{"d_model": 384, "n_experts": 24, "routed_scale": 1.5, "optimizer": "adamw", "beta1": 0.9, "train_tokens": 700100000}
Below are experts of layer 5 (counted from 0) of a mixture-of-experts language model. Rows are named router (the router's row for the expert), up (a neuron's input weights, with its number), down (a neuron's output weights, with its number) and show model dimensions 0-63. Each number is 128 + 24 x the weight over its row's rms, rounded and kept within 0 to 255. Numbers have three digits each.
Before each expert's rows: a language model's description of what the expert responds to. This comes from a sample of Wikipedia text that the model never trained on.

# expert 4
What it handles: Articles in sports careers. Articles and possessives in career and sports text, such as signed a two-year contract, his, the; also table digits and positions.
router:164082113142170119106122125147137158100113090081118111164148136097106115139168096130110114119154141145111113149133176109148108131167111113105092111156121129139182115159117127138127148166141145
up0:117140136102149125152122105112122171178134179121135119125136108121164097105083110135151082100099144122120130132162114131082085109138119105114123098122148124125156142146134152133154109139193103
down0:123117082094089163086103098096125155134151160101090165114094121116104143156137126126081138122122155102115108111086122112144134159149108117158152110160058136121127118114142128136128138161109115
up1:152135173148141106101096106116125115127105126094073126095104139150142101112120086124131127126089145107126110110070144107130145139125117108129134132137117124156119132159141109068151105098094134
down1:084153146139127123071119102130106167192121086153112076117170143175110099142113166120111102098104121112113105144126172179113128145109108118140090067157164157157160140127138107127109117126152093
up2:120126096107143142133175159142106158100117125108178117102098164121108189095077120100117097121133156117120159133112122157131145124165111150122112135119138114115089125110153103136147117124104121
down2:167120130140118087158099143155158165165150125129143138081076160130129193114151113104115077129124155167109145180131068153128158115114168173129104138107133129086129126116112097145091173100150155
up3:149142119169078179127095143149092128121120102146158095096096139140122127159125137128124081164116156147103119154117127123112176154151074122144146158108121121121154125120127144135134125096144137
down3:079126130117142138116120140138093159130129132161136135140160133162139092096126110101094124145156177128170143090169115089116169108173165136156131145122131161121160109146163126121137152124135131
up4:129129163137119109093134112155069141144111136114096166145131113127138092108111109093116094122138116133121160101147114191118138151149108118101135112103163157113147162086105118163148113118146130
down4:131113132121146119103150137146131111157130144137128150127106095172163096137100158117120067128122174123141144158134114115112118116168109149122113135140113174112127168067129135119156146111113143

# expert 3
What it handles: Digits in years. Single digits and spaces inside years, dates and other numbers, plus quantity words like several, few, six, e.g. 2004, 1937.
router:075178113125109140126074091102111112134127135108160168083142099121148123154104130137114138128070150134117184181145125134128105091108134127116112125076170138105109154096155121136121100139128149
up0:148100166145097136095167094125161135125097108077112120145092140107154160150069107142159079131122143125134098146103128126142098070134115114112152163157094158122136070115149115120177142096095145
down0:121097124148120126092124128118136170154131182086160109125101081123117128142086129148136135111075102126182123161115171126146131122151136097118111148161132113135138141128150134114104163077115123
up1:118139119147147161116196127176114144115123095089105161125087141126121153135140138068134113130108165102109083149125134128141120089129133148151131085149112173126151154191089140095116136129150098
down1:125080133131151148108085127141127117172093099165095135117166106136096115109100132143116155150168160123119138133140148123119110098132134135164079106118128134131108124154097146110143124124131112
up2:132158153178153158085118117129139096131143120127084103123109118124134162115142150092136117187133111135158090088150128137107135116125116109157138164129101114138122131124131150108172150124071156
down2:116118077134154154124088137105112126107099114170130124140173110127153102124093118152130134099123172111109127198132101142121123132125111098114106154149174129113144116166107130139118125138126100
up3:169147092114151130117117131116122089167125094091146161145113167153151131143123126090174112134106096112147155132132099168130093132130121098148172118148142154171144116171145115094098137133141126
down3:137101152081135140126102098119132110131100127112127068125158150093112146087138139141158122141164128100125109128177115151119149155157140119129147143125128127124128150131094087148104119134143163
up4:089086123108134141154156162162145094141124140169123088142123173074103122128123113119132084078151133145122085101168103137154121127126098100167108117147100149148170130181127114153163136129125115
down4:129151131068093153150146141143126144096093134143135111102114061150133165118121154141134131135108095129152118101138156126105128113142115138150078123093135137132120140123145100109159100146087112

# expert 16
What it handles: Sentence ends and prepositions. Full stops and paragraph breaks closing sentences, heading markers, and clause-linking words such as in, that, which, during.
router:118113100124169150128157148141099119128139131147146143149147127124054180143126143131113137122133132140114116109128096160197182171104103129193141141095147132107131096155145139170101144121125105
up0:121181130132147148140167152110113138104136104094074096123094137073163113102104132147148093118068119105093134114111142161117131120125124088134119130122134088088154121096139109141120143105116133
down0:131110147094119139127133136140144118094099152138166141157104111095120121157125116130114143132147146130146095118108121098144138133124082115111112165103191102148115102132149153134161145113144105
up1:112164084117166152137133150086093122128101099128069157137107138168119111054113131156110106110137125147149150141111104162117163093127126139120153118113098125085119101129095157133086121060140080
down1:145144124085155160111136137141106121124148121134159154135164127112175154158176147091174138178117148142116131159122110119136115121080121159143112141137134113160106139119132174161146089102147108
up2:111133137177104130173131106142116143165107112106120144119105111140127112147081162151132111144132100126137146084114141137117102105137111132095087082133118149093129160105142095091117130090138117
down2:160129115104137128139145158129141105158091118123144119132107140127113097117086097126129081161084160159125150127169128147170155140083128150139143119113149091139166119135152117154176148111121101
up3:124175137112164134158151120151119171086101134057134123149134147094093123075119124116148117121127120064123130103138131128111125151139091074136095081151146108107127123100111088116132108128162083
down3:171154161102105108127120141126127084138163137116148154128163102160084115134129102150108150126133084156169066143155117136143180114091120154172134137096143130156111116141148146121131117100109110
up4:123133113126136136106136129126131122123159090089102099090105133123148109149136137124149135094132159140144099159139134157125108144138134103113151137136141128104115120096111163117129125109131135
down4:140151113090138122106148123099106117130140108121137122112107138151143184120134118108163127155116115147109124158132077115161165117144138134137119150126118183126149137077127111147096150114109129

# expert 14
What it handles: Opening quotes and leading spaces. Opening quotation marks before quoted speech, opening brackets, and blank spaces or 1 before numbers in table cells.
router:144129120130148087126132143106133117123133131114147122108115133139127138087154107099111138123118093152079152111055118114138119113099121140190140166148163140136131113109133103151144131113081145
up0:092118107130152117112132119158112133111096149132093106142108081094133125121128177112105146151115104083125202147121147121137132159156102094113155136138078138172156059129145111130107148151102129
down0:095140128143074138119160124113150137113124125131161176105067137119192123107145115113103142100088128168117087140180092139126096135083103142112126137094130090110082099170137173105092056126153148
up1:178146160175119150131100118126157126097095118075176116128140142094100058101130110136165141113150131153130090114166104164111179116134110095133117120097110102119114116174158156144143113122140195
down1:116152079137107146135113116116127121111155136115124103109236086125149124090081129138131133115057130162099105140070151134084123129137130097155140109139109140141113112125105126107136136149147117
up2:126133132119167166132139119111107155138179114084111132114117087157151141157172187140139146124101178098131129113125105101116099122117113159159134137120132135096078167089123135142104176149106118
down2:139146126137160162158128113128135115150113098117104166125136143132104151104107154158109116118124111109109140143133136133080105121158110144139183182083153162112111085113143156122074135112101132
up3:120163140148180158105122092163085086100106119146154109125152118118113125158134147150114108101137157084096100115128135165146073126175130090153129131144136128099124104095098124130123150146123130
down3:128108130117126099135115084186175180101182112110162151164134113138138130127142119153144116145152173115117112063159138112106135151167129096131158127172147103159106080115090129167099156131131101
up4:092089096139174099080130128159074140126125144152133121133121116126109144124136134122100099092113122169143131151098157166111123106118149129119163101147148107132160162146115128117090130123159114
down4:120111125097116136133108090136144166105134134126105138067130146086141093161094106122154147187167154171160114154097137143090128129088163144114135138139146115107137094113143138145164144162141148

# expert 11
What it handles: Numbers in results tables. Digits, decimal points, signs and separators inside election and sports statistics tables, e.g. −1.59, 16,439, +9, %.
router:134122110126112118089106106144106106094146109152107145159126122108157141124126083125098096167068129148104129150098149124141134121086124154089145101143081119135163115125146112133152140123167154
up0:114178100090109117091132108125098084133137193075136125116140139133107105106132096137157122080124123135102156156079211151156098149125088141102158125136165124126119091141114126183114107086156127
down0:162085102101125145105134122150103156103130092086152125139132124174088093147091096120115132168085111102113138159125155087147099118138145139140112142134112189159126145110143108132224147109117161
up1:106103168170175157095154106116140140116135137069150104120129083120135075092160127084088154105114096105103128118110134120106142133115144140134154104206132125128054115151108152153138087062183132
down1:137152097140142145142141090149084116122146119159125182139093106136155151074177125163156172157164130127160151106163128112131148172113136102123119139125133146115103107128184131162120116158129143
up2:127157151131160151136102105119107176138120131137112101087109113118151102107106105184148135109120169111099138114134143134139130093125156148121158137138127105102169131072099149168124142118132107
down2:132135130170101122105122121103094116101140116143142138133154135173098136133140139152130102128133088144146132081107101119113094136115165142101098148112130106178099114136125165110147150171115136
up3:127170120143136160091145142134094087176118124128188134142134095121120101113159112144129080118117158115112123104174163126145105164122145086111183127143113153125138095126157128094153109124109126
down3:145100072157116144141143143109135107137110095084111159130171128122149099106082100081117123151108114208126087148153141119118106116133128125121176133126098144127118157124093129136125097068133156
up4:080173201103134106088129137135151139141135103117120125130132084123152154125135126161135089138108132120109064142159086123114137163140148148107102108140091138062140128132144144132126143135106103
down4:120116129148158146130124113082088117090103137116105123145116122101112129141144136118089138102074109072117100109134113117206132141173129129116144146148141103117153164101109148090167136121117151

# expert 17
What it handles: Initial letters of words. First one or two letters of a word after the, a or a hyphen, e.g. pan-E-uropean, anti-O-ttoman, m-ilitant, Bi-ology.
router:129144136135108145128107116111145122146106133123100108111143100162156079164094129132142139117131096105133107133134109160125122107189133135120117152119113096117085121088130163156148125115134120
up0:164146120134102084139106120146114148139096140084135112147086127142147125137145145140118120138138167122086102098149154131161138185098103104146114099113099118137116125138115143104157157129123107
down0:097105143091103179106099156116135122160110120143124162160135147099135159099141145145101145154146187137113138154175116090135116124114123136085147113181118117135106136155136150106100162106136107
up1:127102155106118152118142147143120126157153146123169148151116147139089148105119112141127135170149139083108183121112134096139110107128164189130118130142111125147100109137129134117116141105120117
down1:109122147100148173125122112140081160089105123107129139077174114075134130071148174135147138142070132114119158116176122112122111096114135152147149130136138124113134107119160105127136160106156133
up2:122120118143128108142160152104131173072128074168142157115108066137150142135159141124110113095128113136141104159165131162137106094098113143119110113135184138141093073134126123101142127087084113
down2:129184160120136105129136095139122101170163140118140135108105156105129134131117154097109135112141089135132122109130136131121108145101170112147156112133141174155097118125122146123099165120148178
up3:125144111116120167062118181133117151110145144138142100125134137140112122101130100106141105128151111076106157109172124167105112140135114085149157124128119110142105158142150110116133126130180089
down3:100155115087090110105139128101134103110148147138155101177151167142130119135167159158145133129141137161101137130122132130098139126148127107094129106139134079110094141135107140123156124148139140
up4:170159180134113097142091140128179115124151091122133115175119119127138093173143104108136096097125146115087151127126177099090144158150081160126128133103111165149145120093130124129129130125172096
down4:130098129100171157132098105111136148122181143125120119181173133094144153085134161154150143129140126111121139171109165128146058133167094098132160128126092101139124138114133129148136121132100127

# expert 6
What it handles: Commas and separators. Commas after names, places and clauses, plus other separators such as table pipes, semicolons, closing parentheses and dashes.
router:145132136163121127139115210099114125108135112133118151149169145163135121109110148139138131122136163123078134135151125098067113096091147131126125141126134127118114111140109156131152130107092120
up0:114122153130117168081155112119122102124123114117144153141131192122192157193148108160147078127123125077118114090134115159090127127117123102111114113119113137131162131101128101125135146128182116
down0:134122121148118098119141134090114124091169151123111115111101142128113126121125120127132124094152154117103143145104141195094091059111110149121108166103123141132135123134097170104134121143142134
up1:090140119101155171119077121102136117119159122145142145159089126114156104122156164131108120161119106145112129125147129131155144128143103087153137093076121171146144129171166121121165121149161122
down1:134096114120110146172105117136135152111124100123112104125098138099119140119124131133145132101144125124147154138139123090137131104072114142153093114103164097127162084155110149107100159133115119
up2:165164154118137131121115128092129107110136126058155141105084142151121141112123130132115123116136132093121177148125158164148123136168101121141125131145140077137136163109094157137089124174134156
down2:107150124151139181153118062096094129103120102153127098114106111158094111124119137143121151139118078086109150115104139135167131123152122142164102164118112119149108133106179105127118133132113116
up3:140187121131127144153160105139117100115128166144119070084141104116083128111141138140132164155140123079150112134115122163096140111157126110101102101078098139141144125123132117125078121129126161
down3:131154121059153143137130161125145174104149103100139085142118136103180129151127099134096147122137109153164101113114107108119139155118146086131124166104138108152127177154115118125142109117150120
up4:154142158141092111099151124102138137123117134110128156152122097089119138119134113129128146117116117115146074133126101165146151142152114128115135118141140146110149108109145089117132089106150120
down4:184084131102122182086123172092143127136143118113151178143090146165145125123082084143125126114163103147125125121175128153163097129144136136125109154090119144121140117132117066134152136069113142

# expert 15
What it handles: Articles and determiners. The, of, its, their, his after prepositions, especially the in phrases like "to the development", plus some table pipes.
router:144112122125107121108109130166128111136133158130145150144119107127136101143137095156088155135136132115113129146148118148181137128115137181131140142141130133161125125097122150135108128133147134
up0:106135124157115122140108113092104124094130127111119130168121103133120139134111180115131148147070153090140122117140125156102128132114130115176115101100130131136113169101137126137114110132140080
down0:138138095131152120099131125120109149119109151119091098145182134140137114121106078146126111142126123124125073111163150169115093111076169143106127127110150094122082117145137150176113109144131111
up1:156130116128144137147148154154160163081103130125099109125102127056195132141107112142140061135170099123132151185125138088132108134160165109152123073160140107163171068109099133114072125135121106
down1:116135131150153103111083143137099135072133192121137101078137111125102158099108088156149106074093131163116153140150158145113125122136135058094116103122129125122121130141098125158121138158108135
up2:121154148110177149116115131137139089108130154121137133106122108129098080158118141099125137124125115133125163121141169123113157128160098122112163125121103153134123106127106125153137113083108123
down2:138140135141090084126080107125147129113117115124123123129187116096116114144146144113112122151118085062142181148146146126104144180097129105165175117114133123120100101089176130163130137149108080
up3:148126144113121122076121135146076100109131132134133126126119106129122146147092120122128128100093178113135193123116103150083088109116111126154096155139128148135087123110099150117149164079085141
down3:173169125139166170163107153100123146122126092120136119155174152119147123106143146120125099114108122115108136120114120098132082147047097130152103103126097147143172145127143117147131155150102155
up4:168123134138156172085121150131130158132098131095131070135095142094145161129132129137147118120124144156105136151142112126158120141117166137141133132146088131133146167166137130099131084119102084
down4:109144145153116149168111158121085155123118160127141093159080130117108153141114086140117131157085110103124099159103111127147120100056151166136088134104127103150121176120123148133128135179099119